python train.py --n_experts=80 --experts_per_token=2 --balance_loss=0.00969 --balance_bias=false --lr_router=0.00177 --vocab_size=4096 --rope_fraction=1.0 --parallel_block=true --init="normal" --weight_decay=0.021 --seq_len=512
Below are experts of layer 3 (counted from 0) of a mixture-of-experts language model. Rows are named router (the router's row for the expert), gate (a neuron's input weights, with its number), up (a neuron's input weights, with its number) and show model dimensions 0-63. Each number is 200 + 20 x the weight over its row's rms, rounded and kept within 0 to 999.
After each expert's rows: a language model's description of what the expert responds to. This comes from a sample of Wikipedia text that the model never trained on.

# expert 50
router,225,220,198,189,208,221,179,188,173,228,194,227,186,218,205,210,213,188,176,172,177,234,169,209,194,193,223,191,182,150,227,197,188,192,198,214,190,200,228,179,198,208,193,206,193,209,207,210,221,212,205,144,190,197,247,203,236,191,206,187,166,209,188,194
gate2,232,207,196,201,212,185,206,167,187,210,211,225,196,181,209,196,179,216,227,182,172,186,194,197,185,199,225,179,214,217,195,185,207,213,195,206,212,184,192,191,191,224,229,206,181,182,236,193,226,241,173,208,208,197,212,201,197,222,187,182,228,188,209,149
up2,150,168,213,205,178,213,188,221,212,189,224,211,190,217,142,212,195,207,171,179,201,185,182,213,212,199,217,162,191,211,192,213,197,242,205,241,220,209,172,223,182,196,182,180,222,209,215,169,188,192,181,209,208,172,182,203,221,204,227,202,212,190,191,208
gate3,165,225,151,238,201,213,190,165,239,202,186,189,200,174,202,169,195,207,206,172,197,200,219,205,208,188,226,239,189,217,193,214,179,148,200,205,211,231,176,215,228,204,166,213,176,206,191,216,192,212,178,196,214,138,169,189,197,199,232,213,160,223,221,169
up3,162,210,180,172,192,218,194,178,217,200,211,208,202,219,192,204,168,210,228,218,212,202,208,219,217,187,190,222,216,201,218,210,187,214,184,212,191,201,230,209,182,183,210,181,228,235,236,166,190,180,202,188,189,234,195,179,175,176,233,157,223,226,223,212
gate4,213,178,194,239,209,210,211,209,199,194,205,178,238,200,212,210,196,166,178,200,225,181,226,209,179,225,203,189,208,195,174,161,197,206,206,227,213,217,182,221,262,219,191,164,181,237,205,174,219,180,200,183,204,182,189,204,214,219,219,207,215,209,223,182
up4,214,177,166,215,227,230,155,180,220,178,222,179,199,219,203,207,195,164,189,207,199,178,222,201,206,206,181,203,194,197,200,182,245,185,197,223,187,196,180,236,236,195,169,180,178,221,194,203,184,182,168,222,187,181,196,190,210,207,204,209,202,216,208,173
It responds to: Abstract noun suffixes. Word-final noun endings ation, tion, ment, ity, ence completing nouns before of or and, e.g. distribution, conversion, elements.

# expert 5
router,205,212,188,185,189,190,213,194,185,214,208,209,198,222,207,193,206,191,190,180,186,225,186,222,199,181,213,181,188,177,201,204,186,154,183,215,194,191,208,230,153,191,250,214,214,239,215,213,251,188,189,174,195,158,210,201,222,193,195,200,168,229,205,197
gate0,208,187,173,243,202,199,210,184,206,227,204,199,235,206,204,198,216,211,214,170,201,187,224,202,229,196,192,221,167,193,172,221,218,176,197,199,211,187,231,200,183,225,211,203,195,210,234,240,238,224,203,182,231,174,215,182,199,226,195,180,216,204,209,171
up0,197,191,214,222,217,214,230,210,238,190,154,214,211,216,197,201,180,173,179,187,184,191,172,239,186,203,201,203,159,184,208,188,205,205,202,217,184,200,185,181,188,212,193,176,216,196,172,190,187,222,198,191,259,196,206,211,203,208,162,211,221,250,219,198
gate1,196,177,190,182,223,188,169,199,208,165,203,213,232,181,217,218,178,187,203,206,166,196,213,219,201,202,228,242,200,223,190,156,212,216,197,209,220,220,162,177,191,227,213,186,190,173,203,193,228,172,175,192,209,206,216,207,203,215,197,198,167,166,226,168
up1,180,206,201,213,219,187,187,217,220,182,196,159,196,176,213,225,175,159,208,220,230,217,191,196,189,183,169,196,216,232,211,176,177,207,218,226,201,224,225,221,237,188,182,230,226,199,203,215,264,200,223,208,201,186,188,172,211,185,196,183,207,230,226,201
gate2,169,174,160,246,214,199,194,203,214,210,203,218,177,242,193,172,212,208,207,198,175,199,194,228,186,231,213,190,211,194,201,217,204,208,185,220,175,219,245,178,229,201,218,218,171,190,243,192,199,189,198,180,249,223,230,199,199,194,218,185,207,205,223,192
up2,209,212,220,176,196,175,215,163,206,222,180,196,216,183,188,203,224,195,212,183,225,180,191,194,239,199,187,217,233,234,202,198,187,165,209,164,198,210,213,199,209,221,221,163,171,226,221,236,213,206,186,188,214,213,235,167,207,174,208,200,240,213,175,241
It responds to: Empty table cells. Blank space tokens filling empty table cells, especially in election results rows like Turnout or Total votes, plus some "or", "there" and abbreviation periods.

# expert 43
router,221,194,143,194,209,207,203,186,207,191,207,217,189,198,212,214,220,178,203,178,149,218,179,233,202,170,199,220,188,183,216,209,217,191,211,215,161,205,219,157,199,180,163,211,199,210,224,180,194,202,202,177,202,176,217,194,215,232,231,185,171,201,218,181
gate2,235,203,145,163,197,192,215,205,228,209,212,207,186,201,185,230,243,215,175,195,185,192,205,164,208,182,176,188,187,180,201,216,166,190,197,175,214,171,178,194,172,246,214,218,191,198,163,217,178,209,199,175,181,232,190,170,200,181,216,199,188,208,192,229
up2,189,221,198,200,175,190,197,203,214,173,214,211,233,223,205,176,174,176,213,208,201,210,209,221,184,237,206,179,234,193,193,193,224,199,203,179,187,204,181,210,208,201,188,203,196,233,201,168,179,233,166,224,178,164,223,182,208,185,191,193,166,180,226,186
gate3,192,242,184,213,179,236,178,226,187,212,198,210,207,229,176,196,174,183,212,180,225,162,197,186,175,187,196,210,186,188,196,218,198,199,183,190,193,267,244,200,198,235,202,200,213,223,183,173,196,213,182,195,202,227,180,171,183,162,208,241,222,175,226,227
up3,184,211,203,203,206,180,190,213,185,207,192,189,205,220,168,199,200,232,205,213,176,209,240,181,199,204,236,193,217,210,161,231,172,243,201,187,177,184,208,185,210,205,184,190,199,174,204,192,254,169,219,196,188,200,191,188,223,167,195,173,206,202,188,188
gate4,198,175,213,210,178,208,176,207,169,195,193,193,238,215,178,188,234,206,203,239,214,196,172,232,213,198,211,166,205,203,211,202,190,154,233,216,201,204,199,195,199,180,193,211,193,192,183,215,189,201,188,247,199,189,185,255,227,200,213,191,219,188,177,191
up4,189,202,192,199,182,218,184,206,216,183,210,159,218,238,210,214,198,199,196,169,193,199,204,221,170,205,184,228,173,228,183,230,178,212,182,216,239,188,215,184,228,199,174,197,231,213,197,210,218,220,236,224,172,193,172,177,206,205,185,219,177,189,182,210
It responds to: Plural and verb -s endings. Word-final suffixes s, es, ers, ts, ies, ings ending plurals, possessives, and third-person verbs, e.g. Points, Players, offices, claims.

# expert 22
router,225,216,176,172,182,193,174,180,179,192,224,223,176,222,223,189,181,177,174,183,178,223,185,223,214,173,221,187,173,178,221,222,185,175,180,207,176,192,229,197,174,191,204,222,218,225,225,181,220,187,200,173,209,185,227,182,207,207,198,209,181,226,202,182
gate6,212,184,202,165,202,217,177,219,205,204,215,210,210,220,181,170,187,220,201,157,188,211,211,224,213,219,219,183,159,177,244,203,236,191,208,190,190,207,207,210,187,216,198,192,239,195,213,203,190,228,208,165,209,222,178,210,221,157,150,210,205,192,227,216
up6,209,176,203,216,232,178,198,174,175,205,188,212,182,191,218,193,214,192,181,194,226,199,171,182,182,193,200,174,244,216,203,192,208,181,205,225,220,207,184,184,178,194,212,153,166,182,202,181,182,169,195,206,200,259,204,200,207,202,261,206,146,213,192,169
gate7,188,185,206,183,205,135,178,220,212,203,194,206,209,175,219,199,175,155,195,199,182,241,227,184,225,183,234,218,212,201,230,187,167,192,215,203,213,166,204,167,189,186,218,202,198,218,218,194,187,219,211,204,222,210,218,224,188,205,209,198,182,194,205,180
up7,200,196,177,202,235,198,190,201,213,197,199,187,173,179,208,210,199,212,221,220,186,194,177,220,186,199,160,187,153,206,227,188,189,217,202,198,216,214,223,195,224,205,217,231,154,213,212,173,234,226,195,179,236,169,194,182,220,220,175,166,225,179,195,186
gate8,202,210,157,198,250,165,210,200,192,193,217,208,200,153,209,193,206,195,190,190,204,238,178,213,228,217,222,246,188,205,191,205,222,212,193,224,215,235,209,205,213,200,183,206,194,208,199,226,224,210,193,152,174,181,216,224,202,195,189,194,194,163,218,221
up8,189,189,196,208,189,193,206,174,203,230,215,178,242,227,218,202,224,217,199,176,200,209,163,219,174,225,219,209,183,203,213,179,194,200,184,174,183,208,211,204,220,193,195,199,224,173,207,244,189,208,217,242,212,219,244,169,169,199,205,193,166,226,200,208
It responds to: Table cells, foreign fragments. Table pipes, commas and mid-word fragments in tables, lists, formulas, Cyrillic names and technical terms, e.g. bet(a), neigh(borhood), ter(mites).

# expert 8
router,225,215,177,171,182,196,175,181,180,192,224,223,172,222,226,191,181,176,173,183,176,221,184,221,211,174,218,189,174,179,218,225,184,174,183,204,176,190,227,196,173,192,204,224,219,226,223,183,220,185,200,175,210,184,229,181,206,208,201,209,181,226,201,179
gate2,205,216,204,186,189,177,206,200,193,181,210,235,182,191,206,200,182,218,223,179,217,233,214,208,205,170,208,195,159,231,220,210,182,201,213,237,218,192,226,198,222,221,208,217,194,201,163,195,212,185,169,141,216,221,189,181,202,187,181,191,187,213,202,216
up2,190,225,238,165,195,216,208,229,216,207,199,194,204,229,169,213,178,231,190,174,223,200,209,181,237,195,222,228,211,199,199,176,185,229,203,169,225,189,183,194,175,167,198,221,218,224,233,216,196,221,192,204,213,184,213,229,234,216,202,197,216,176,219,205
gate3,182,246,205,202,217,192,190,187,183,264,196,194,208,167,198,216,186,176,217,203,207,213,174,212,179,189,191,225,193,184,181,220,214,213,233,194,227,236,185,217,193,193,183,179,215,196,212,204,196,239,223,215,198,217,225,212,192,226,200,182,192,197,210,189
up3,218,210,157,210,208,229,198,181,226,185,178,217,177,223,199,218,181,192,211,143,211,183,220,206,173,198,228,237,171,189,187,227,185,178,211,197,204,201,229,181,202,201,181,221,186,186,179,218,194,185,186,200,209,189,194,179,185,197,208,167,206,192,201,195
gate4,211,221,170,218,236,218,190,196,194,174,249,193,180,213,176,179,199,209,195,205,181,160,201,220,192,184,181,191,188,226,188,180,209,210,211,247,199,167,196,178,246,212,195,184,206,241,220,202,164,209,213,186,190,201,213,192,185,172,235,203,184,190,225,221
up4,196,203,200,192,218,211,210,178,209,191,190,205,222,192,199,203,193,169,201,207,197,175,187,200,165,160,182,147,186,235,218,155,207,207,238,204,188,230,181,195,187,242,196,207,172,234,198,221,164,173,206,169,181,212,178,236,209,207,237,206,212,201,182,180
It responds to: Mixed word starts, commas. Word-opening fragments like daugh(ters), charac, fan, plus commas and odd capitals in lists and tables; no clear single theme.

# expert 46
router,207,200,180,166,177,193,199,200,207,180,198,215,206,255,209,175,193,166,208,205,187,184,217,227,231,188,228,208,181,184,214,201,182,163,209,200,203,182,207,165,184,200,197,239,206,221,237,213,203,201,216,182,207,172,263,181,184,205,180,202,194,219,213,194
gate6,208,230,215,189,208,231,199,167,207,199,247,183,213,207,220,207,207,146,232,224,214,213,228,190,213,222,186,213,202,191,207,193,144,199,195,203,180,215,186,221,172,208,213,222,206,183,212,204,211,195,190,201,196,191,167,192,231,200,226,175,212,200,214,177
up6,175,169,187,217,220,190,204,178,222,194,211,199,164,198,182,217,204,238,169,189,169,160,187,204,209,210,207,185,184,243,217,193,224,192,208,195,213,179,172,183,231,185,201,180,209,224,157,184,170,200,205,195,231,208,211,201,225,197,210,168,197,179,181,241
gate7,205,182,196,190,185,179,198,241,209,240,182,218,192,210,208,208,195,203,223,212,211,213,202,223,208,220,210,184,176,202,205,158,183,183,185,230,217,212,201,234,156,200,203,159,178,197,206,221,211,223,218,212,224,196,198,213,198,209,200,208,185,177,193,194
up7,214,188,167,201,237,206,186,143,206,193,207,184,212,190,181,213,190,183,187,193,214,193,173,185,187,189,195,228,166,228,168,218,247,184,197,159,195,192,221,180,178,211,191,221,185,204,236,199,204,226,178,200,182,191,184,207,226,175,204,166,193,216,214,184
gate8,179,225,213,179,222,216,195,227,185,197,157,189,185,201,186,222,165,189,155,212,170,218,172,216,189,154,193,215,197,184,196,191,228,206,219,221,213,178,205,252,191,207,198,210,199,200,189,214,192,191,209,157,192,215,194,223,219,210,216,200,194,185,228,207
up8,178,219,201,215,172,203,209,173,199,231,219,201,215,167,222,212,193,231,241,238,187,216,219,221,196,201,217,207,205,202,190,209,224,207,194,188,192,229,208,174,185,195,174,203,174,168,209,216,198,208,207,210,209,200,213,217,197,191,161,194,184,206,259,181
It responds to: Commas and months. Commas ending a clause or list item after a word, and month names in dates, e.g. "the leader, the", "Apollo, Isaac,".

# expert 61
router,225,216,177,174,182,196,174,183,181,192,224,224,175,223,224,194,181,177,177,183,179,222,186,225,214,171,221,191,173,179,221,223,182,175,180,208,177,192,227,197,174,191,207,224,219,225,224,181,218,186,198,175,208,186,226,179,206,208,202,212,182,225,201,182
gate4,205,191,221,195,186,178,226,210,186,199,220,181,209,197,162,207,199,214,190,172,232,169,188,195,189,203,186,223,169,202,225,202,161,218,227,209,220,173,209,193,203,193,218,182,137,217,217,181,213,217,211,193,235,195,196,224,206,187,209,182,159,217,214,179
up4,195,204,220,174,208,221,201,230,214,219,170,206,203,176,196,213,198,192,202,199,173,182,212,198,182,179,217,184,202,198,200,232,192,198,195,224,229,208,192,220,175,211,218,208,203,236,196,165,202,200,182,208,201,228,175,167,178,215,192,185,206,228,233,193
gate5,198,225,209,230,190,224,177,205,222,178,253,250,188,206,196,183,225,191,189,199,224,212,197,202,199,164,222,186,183,185,189,198,219,196,177,199,191,172,208,196,195,222,220,192,231,225,192,204,202,202,209,227,212,178,196,227,166,223,203,189,227,209,208,235
up5,200,189,187,198,197,206,191,209,204,231,203,209,210,185,206,201,170,200,156,263,216,213,214,198,161,206,195,238,199,196,186,203,193,211,214,225,206,175,170,206,190,185,207,212,226,233,187,243,173,169,215,210,205,164,211,208,222,221,177,202,210,192,224,187
gate6,218,221,212,180,192,186,194,229,194,196,212,185,165,238,219,217,219,180,191,231,212,152,229,224,208,185,192,205,191,177,177,165,194,194,208,223,202,203,209,206,200,206,174,183,185,183,212,202,173,222,197,194,197,182,231,209,213,208,194,191,181,216,195,170
up6,185,168,205,211,162,215,174,193,197,186,229,212,198,196,221,192,189,205,198,238,213,208,192,199,210,198,200,190,192,207,192,218,185,182,226,153,200,178,218,250,217,187,225,210,196,194,194,246,211,148,196,187,191,200,192,175,189,175,233,209,164,156,193,225
It responds to: Year prefixes and connectors. The year pieces 200 and 201 in dates and citations, and the words and, to, of, plus endings like -ism and -ement.

# expert 55
router,236,206,212,180,196,196,193,187,176,182,224,205,191,226,219,196,203,173,194,195,171,225,194,225,227,189,213,191,173,197,193,208,162,182,180,185,192,196,213,215,198,217,175,231,224,235,242,172,226,177,208,207,216,163,210,193,212,208,208,176,202,221,204,190
gate2,143,178,206,190,210,185,157,227,186,199,174,202,199,174,220,199,163,232,193,175,184,205,168,176,198,204,187,199,194,190,189,195,190,221,214,196,195,173,215,208,213,190,202,235,194,213,216,181,214,160,209,218,183,175,216,218,199,200,221,204,213,227,188,204
up2,170,180,200,204,168,204,198,210,161,209,189,176,216,182,228,196,223,206,221,188,217,204,197,182,206,228,238,228,213,207,207,170,187,190,225,158,202,182,181,200,196,223,202,220,203,216,199,181,185,182,198,216,189,170,199,214,177,193,239,209,218,224,182,204
gate3,242,204,202,224,199,170,203,216,161,164,198,233,194,203,202,180,155,208,184,182,159,168,210,195,178,227,233,238,208,173,170,202,198,184,196,178,202,200,185,181,196,212,182,217,193,194,194,232,230,189,206,232,229,224,214,219,186,203,203,183,170,213,198,166
up3,226,187,231,187,175,187,216,194,204,223,229,222,197,168,192,180,195,176,181,205,233,209,185,203,177,190,196,174,212,221,227,198,236,236,208,241,214,213,194,171,222,211,225,208,221,225,239,201,196,182,166,186,202,195,181,229,179,187,222,224,227,184,199,212
gate4,196,202,207,202,186,218,207,254,166,223,201,228,194,229,215,180,200,208,204,181,207,190,213,223,205,208,217,196,184,183,199,192,198,195,166,227,217,176,197,214,208,230,181,207,193,182,209,256,199,199,159,211,195,196,208,195,181,206,232,164,152,201,220,200
up4,185,180,236,201,205,243,177,215,176,234,181,219,174,171,204,198,194,185,225,208,200,237,170,203,202,176,221,195,216,193,221,195,227,182,192,185,199,203,198,218,185,202,185,192,179,212,222,237,192,200,219,191,173,181,213,186,173,193,193,213,184,206,175,182
It responds to: Colons in infobox fields. Colons after infobox or list field labels such as Teams, Referee, Genus, Preceded by, plus including and include.

# expert 30
router,227,213,177,171,182,192,174,180,182,193,224,220,178,224,226,189,181,177,177,180,178,225,183,224,213,173,222,189,173,181,220,223,182,174,183,205,175,193,225,192,172,190,204,227,219,225,222,182,219,186,197,174,207,187,226,180,205,206,202,208,181,224,201,181
gate0,199,206,153,209,186,227,193,206,201,204,195,191,185,215,183,236,183,236,204,179,201,228,186,246,194,186,229,219,215,190,227,187,219,183,219,225,182,195,195,252,182,216,200,189,188,211,237,201,186,245,196,200,202,172,184,196,188,183,182,159,178,171,177,189
up0,214,204,210,195,195,184,208,226,224,242,199,224,213,211,195,187,220,228,202,182,180,249,209,200,178,208,216,216,183,192,195,196,194,197,225,201,189,187,232,172,216,203,190,212,171,189,190,197,214,231,177,179,188,197,200,193,190,179,195,195,242,160,232,196
gate1,204,205,193,173,185,195,198,177,193,209,237,197,182,209,230,194,178,205,179,214,190,203,196,228,207,197,194,175,179,207,242,225,216,197,186,211,221,164,197,238,192,136,195,219,225,228,189,219,207,192,241,183,244,205,239,180,167,194,238,198,187,218,203,184
up1,179,208,213,193,204,225,188,232,194,183,196,182,188,181,209,199,202,216,182,200,191,198,160,205,217,189,218,207,205,206,215,178,214,176,171,205,220,228,192,219,228,230,189,245,178,161,205,188,169,232,224,190,235,203,206,175,178,227,177,192,175,228,181,165
gate2,187,176,232,183,191,195,178,197,205,212,225,208,197,213,183,166,184,199,183,184,180,199,202,185,245,200,209,181,232,166,198,173,165,174,201,195,153,151,210,172,165,188,231,197,220,194,205,216,199,187,187,221,189,223,224,176,204,205,232,169,181,224,218,190
up2,193,185,176,190,180,202,216,192,209,195,186,174,197,173,183,213,176,225,200,204,165,212,175,197,183,214,204,188,203,228,205,210,191,212,228,201,231,181,225,189,171,213,220,204,171,203,183,215,199,200,190,219,219,193,207,212,217,193,190,209,182,206,196,195
It responds to: et al, election tables. Et in citations like Norman et al. and Aire et Dax, plus word endings in election and sports tables.

# expert 25
router,231,212,203,195,212,227,172,194,201,209,226,204,174,191,216,156,197,184,167,169,201,196,192,255,222,178,206,172,213,203,229,241,228,205,189,224,210,220,229,207,200,215,203,218,194,195,197,208,245,200,189,210,172,205,244,189,202,180,200,173,168,194,196,159
gate2,209,193,221,204,182,214,194,207,193,199,212,196,195,144,226,226,212,205,195,224,197,211,189,200,205,190,203,203,213,202,218,209,211,221,212,207,203,197,215,219,177,219,203,228,181,220,212,206,199,184,178,175,177,187,217,209,167,190,199,187,206,195,219,169
up2,191,182,212,184,192,189,212,218,171,221,168,201,182,168,211,209,183,217,207,170,216,168,184,170,191,214,164,191,200,207,183,208,231,216,200,185,190,224,233,233,164,196,205,194,190,196,209,171,192,197,211,176,199,222,190,194,206,201,195,191,199,202,213,191
gate3,217,178,194,232,222,186,185,199,185,220,191,206,184,205,211,193,183,211,189,198,207,186,206,214,179,158,205,195,190,211,188,216,182,209,226,170,210,203,181,216,170,206,175,187,183,232,210,195,176,215,229,200,191,213,201,214,197,207,230,193,163,184,228,184
up3,192,215,185,184,204,218,184,176,223,204,201,189,187,210,217,209,212,172,218,215,193,211,200,219,164,210,229,191,193,188,203,239,186,210,217,201,194,195,218,180,234,229,200,199,172,178,165,196,242,213,182,200,201,221,208,212,217,214,204,207,223,225,201,178
gate4,233,242,229,172,186,215,181,166,246,200,208,190,222,176,221,161,204,181,232,220,194,199,218,199,193,186,170,210,180,175,174,165,223,203,217,175,193,173,213,177,203,198,200,171,186,209,201,222,185,201,179,186,168,216,220,169,178,217,196,194,175,197,178,229
up4,220,211,215,219,224,215,210,204,210,215,176,140,146,201,210,185,191,169,217,200,191,155,160,207,178,216,205,200,184,227,160,191,207,222,222,220,183,214,222,198,188,170,204,194,182,225,231,227,213,194,189,211,194,213,217,225,205,161,218,206,207,145,227,217
It responds to: Word-initial consonant clusters. Opening consonant pieces of words, like p, d, l, st, sp, fl, str, dr, which are then completed by the next piece, e.g. fl-ood, pass-enger.

# expert 29
router,247,198,202,180,193,182,197,199,155,192,200,208,187,205,216,188,193,181,188,188,175,216,208,221,224,183,240,185,200,149,241,204,177,167,178,199,191,188,211,223,176,188,191,192,186,242,198,209,212,187,188,163,205,200,205,201,197,201,192,205,191,203,210,160
gate6,201,200,243,193,163,216,226,222,191,216,224,236,196,204,227,197,228,224,219,249,208,230,204,185,190,171,199,157,227,223,181,183,206,245,193,176,193,190,218,203,208,186,235,240,205,229,192,195,183,203,207,178,190,195,196,201,206,196,230,191,209,211,218,192
up6,205,159,216,221,226,190,180,221,208,175,199,192,208,231,209,171,200,184,180,214,185,232,226,216,207,227,177,208,159,163,187,202,211,211,183,194,222,211,224,219,166,194,236,202,190,173,190,217,185,187,187,207,202,180,203,203,207,163,213,181,185,166,178,197
gate7,201,237,187,222,217,202,175,212,183,172,182,230,181,214,179,183,196,196,221,193,197,228,213,183,229,180,192,163,189,192,184,213,196,220,214,200,178,222,207,203,199,237,199,206,204,176,161,211,252,180,219,242,185,241,229,222,198,201,195,174,179,187,186,202
up7,157,174,217,218,208,188,208,227,190,222,203,191,205,208,180,156,225,208,213,196,197,180,175,213,202,167,241,197,206,227,225,223,177,189,204,177,191,171,172,176,172,222,245,164,215,197,205,200,210,208,247,199,187,206,211,192,217,192,203,201,150,205,211,155
gate8,220,183,196,199,205,201,175,194,202,230,213,208,196,196,167,161,201,194,202,203,182,219,223,204,188,173,215,207,185,184,196,175,203,210,200,207,183,163,202,212,200,205,209,199,168,196,192,254,205,171,196,163,216,190,192,186,205,178,171,194,196,188,231,189
up8,149,232,211,244,186,210,208,196,200,201,228,182,214,193,196,219,189,223,195,178,206,200,200,192,165,238,201,215,188,226,178,195,199,197,222,200,207,185,149,184,216,212,198,226,214,183,208,185,212,236,201,210,216,205,174,196,198,187,175,218,228,188,199,233
It responds to: Table cell pipes. Pipe separators between cells in Wikipedia tables, coming right after names, numbers or dates in sports, awards and election rows.

# expert 52
router,199,200,208,174,193,194,173,167,191,201,246,211,206,229,205,193,174,173,171,194,208,220,208,218,222,172,230,202,189,176,180,227,209,199,162,198,170,205,210,223,170,228,197,243,202,206,189,212,181,228,215,168,181,156,228,183,188,191,228,197,208,210,164,219
gate6,172,208,157,157,217,192,203,192,234,196,177,210,182,167,176,208,181,205,201,210,221,190,195,193,203,186,177,199,216,190,227,187,191,146,203,192,191,174,197,172,195,195,230,208,213,206,229,196,174,191,216,158,172,223,199,209,210,167,195,212,192,165,209,220
up6,205,183,234,204,223,233,206,185,213,228,208,207,215,252,220,211,202,203,201,162,190,190,188,196,202,201,200,225,207,187,201,209,193,214,212,151,214,180,201,230,235,218,206,223,193,193,164,193,207,238,154,202,244,171,199,222,166,214,231,188,204,223,213,210
gate7,198,212,207,209,185,181,189,202,183,239,237,195,191,192,201,241,173,264,185,175,185,201,181,183,216,199,231,218,196,228,209,196,189,196,170,193,193,171,213,170,222,194,186,184,201,208,177,175,174,200,206,203,229,176,193,218,217,191,209,170,211,196,189,196
up7,181,215,173,172,213,184,210,178,196,219,202,209,166,212,163,218,208,231,220,186,206,164,196,202,241,210,195,222,235,190,229,218,175,199,205,192,182,202,191,228,221,198,211,164,164,187,219,196,219,209,197,202,169,243,209,205,218,186,185,199,230,176,213,201
gate8,237,164,197,174,201,181,220,183,178,167,181,192,209,209,222,204,215,181,208,165,214,199,165,186,218,181,195,190,207,224,195,196,199,223,195,213,203,197,202,216,162,198,230,182,217,198,213,214,212,214,211,190,234,210,226,229,213,195,219,227,150,152,221,215
up8,229,210,202,211,233,211,183,179,200,180,194,215,211,182,190,217,177,193,195,184,212,177,209,207,196,197,203,179,196,234,233,217,189,185,180,213,201,176,169,164,188,188,214,179,193,200,221,219,208,225,209,197,203,207,219,212,194,192,198,215,163,164,218,205
It responds to: Single consonant pieces. Short consonant pieces inside words, mostly y, m, z, ch, ph, ov, e.g. Metz, Panzer, Army, Leptotyphlopidae.

# expert 37
router,227,214,177,171,183,195,173,178,182,192,225,223,175,223,224,189,180,176,174,180,178,222,184,226,212,175,222,189,175,180,220,224,186,174,182,203,178,192,228,195,174,189,205,224,218,225,222,182,218,187,199,174,209,185,226,180,208,206,201,209,181,224,200,181
gate4,208,144,212,252,167,180,183,173,202,210,186,219,190,216,184,207,196,197,200,210,219,218,173,187,220,196,202,149,171,178,206,187,208,187,202,164,199,190,194,218,211,203,171,193,216,194,211,223,177,202,213,168,209,235,192,179,218,203,157,206,178,225,214,218
up4,237,184,202,182,190,201,204,224,181,195,180,208,212,246,200,186,178,200,161,171,180,239,181,202,228,197,198,220,205,179,181,182,193,218,230,165,206,205,228,218,200,178,223,187,194,177,242,216,211,211,238,249,217,185,187,208,210,180,247,201,215,217,207,193
gate5,208,177,195,223,211,178,169,179,166,181,171,212,166,208,204,205,217,202,199,186,196,215,216,217,203,201,218,209,182,204,215,187,191,201,199,173,175,250,234,205,207,200,170,196,223,191,188,206,200,182,206,201,207,219,229,199,204,248,167,165,196,215,192,170
up5,200,233,223,218,230,176,173,236,177,232,231,205,208,206,178,214,214,178,212,176,204,217,213,221,187,207,182,204,193,171,225,222,252,175,215,189,184,212,202,211,161,215,236,158,194,187,176,200,199,205,198,234,204,216,196,215,190,188,215,175,234,220,188,218
gate6,202,196,224,223,200,197,188,178,205,183,199,204,201,202,192,229,194,204,191,207,174,210,183,188,239,149,193,162,176,210,217,203,223,219,231,189,189,186,204,200,207,238,175,175,178,202,202,233,236,227,173,176,208,213,190,225,224,203,215,220,219,218,186,223
up6,191,216,213,184,177,179,231,192,176,202,186,197,185,210,224,199,192,200,184,195,238,197,202,227,216,179,197,187,194,213,199,196,215,213,242,233,231,227,205,223,192,214,177,189,241,202,203,212,166,186,187,175,222,208,193,184,190,197,199,236,199,213,218,174
It responds to: Word pieces in name lists. First pieces of words or names, like c, s, sp, br, ou, in running name lists and prose, e.g. sp-eak, ins-tig-ated, Mi-h-o.

# expert 53
router,220,183,207,199,204,207,179,182,230,229,227,241,192,188,210,164,175,169,166,182,177,187,208,214,177,198,189,166,203,209,204,232,197,207,179,233,184,212,213,157,203,186,222,215,192,200,221,190,190,208,192,174,232,190,220,188,208,218,177,204,197,223,215,174
gate2,190,150,248,187,209,190,223,230,191,207,233,227,217,206,230,207,199,212,229,233,196,224,192,212,253,175,188,191,184,186,172,194,216,216,180,192,182,186,196,188,182,210,205,209,170,229,195,179,208,168,209,207,226,193,172,213,165,221,182,218,197,181,217,225
up2,209,233,207,166,224,224,196,223,164,155,210,182,190,206,191,215,220,218,199,202,218,188,197,179,199,180,207,199,226,191,170,192,145,169,188,214,211,193,189,207,220,180,205,192,225,178,192,176,199,177,168,174,196,205,181,199,204,204,207,201,181,212,212,162
gate3,214,196,191,209,204,213,214,213,194,194,230,197,201,197,208,214,154,202,243,231,233,213,190,205,204,207,223,187,211,231,214,191,206,218,202,199,193,166,200,216,202,178,196,206,215,197,202,179,230,194,222,220,173,204,190,233,208,174,206,178,196,189,238,191
up3,197,211,186,183,165,182,210,156,200,190,216,224,195,197,227,228,216,176,220,226,198,143,207,224,189,180,216,193,240,190,210,195,148,197,157,224,187,199,203,203,219,205,200,171,175,227,200,197,211,177,227,210,178,211,217,182,202,205,218,202,211,195,220,188
gate4,218,190,219,223,204,169,213,217,212,188,207,178,177,186,191,183,164,182,191,222,185,188,192,186,201,206,182,210,217,194,217,203,219,179,204,241,186,165,211,224,186,204,209,199,228,207,217,181,177,211,169,179,194,170,191,176,167,194,184,212,171,153,222,199
up4,231,223,189,179,187,191,205,177,220,210,202,202,224,199,203,198,182,159,202,226,177,209,204,196,202,186,198,220,205,209,229,150,187,194,189,207,198,162,187,201,221,207,206,193,197,180,213,218,224,199,200,196,194,192,222,193,220,168,138,205,191,189,159,208
It responds to: Mid-word consonant endings. Word-internal pieces ending in a consonant, before suffixes like -ure, -ed, -ing, as in st-ag-ecoach, feat-ure, f-ut-ure, b-us-es.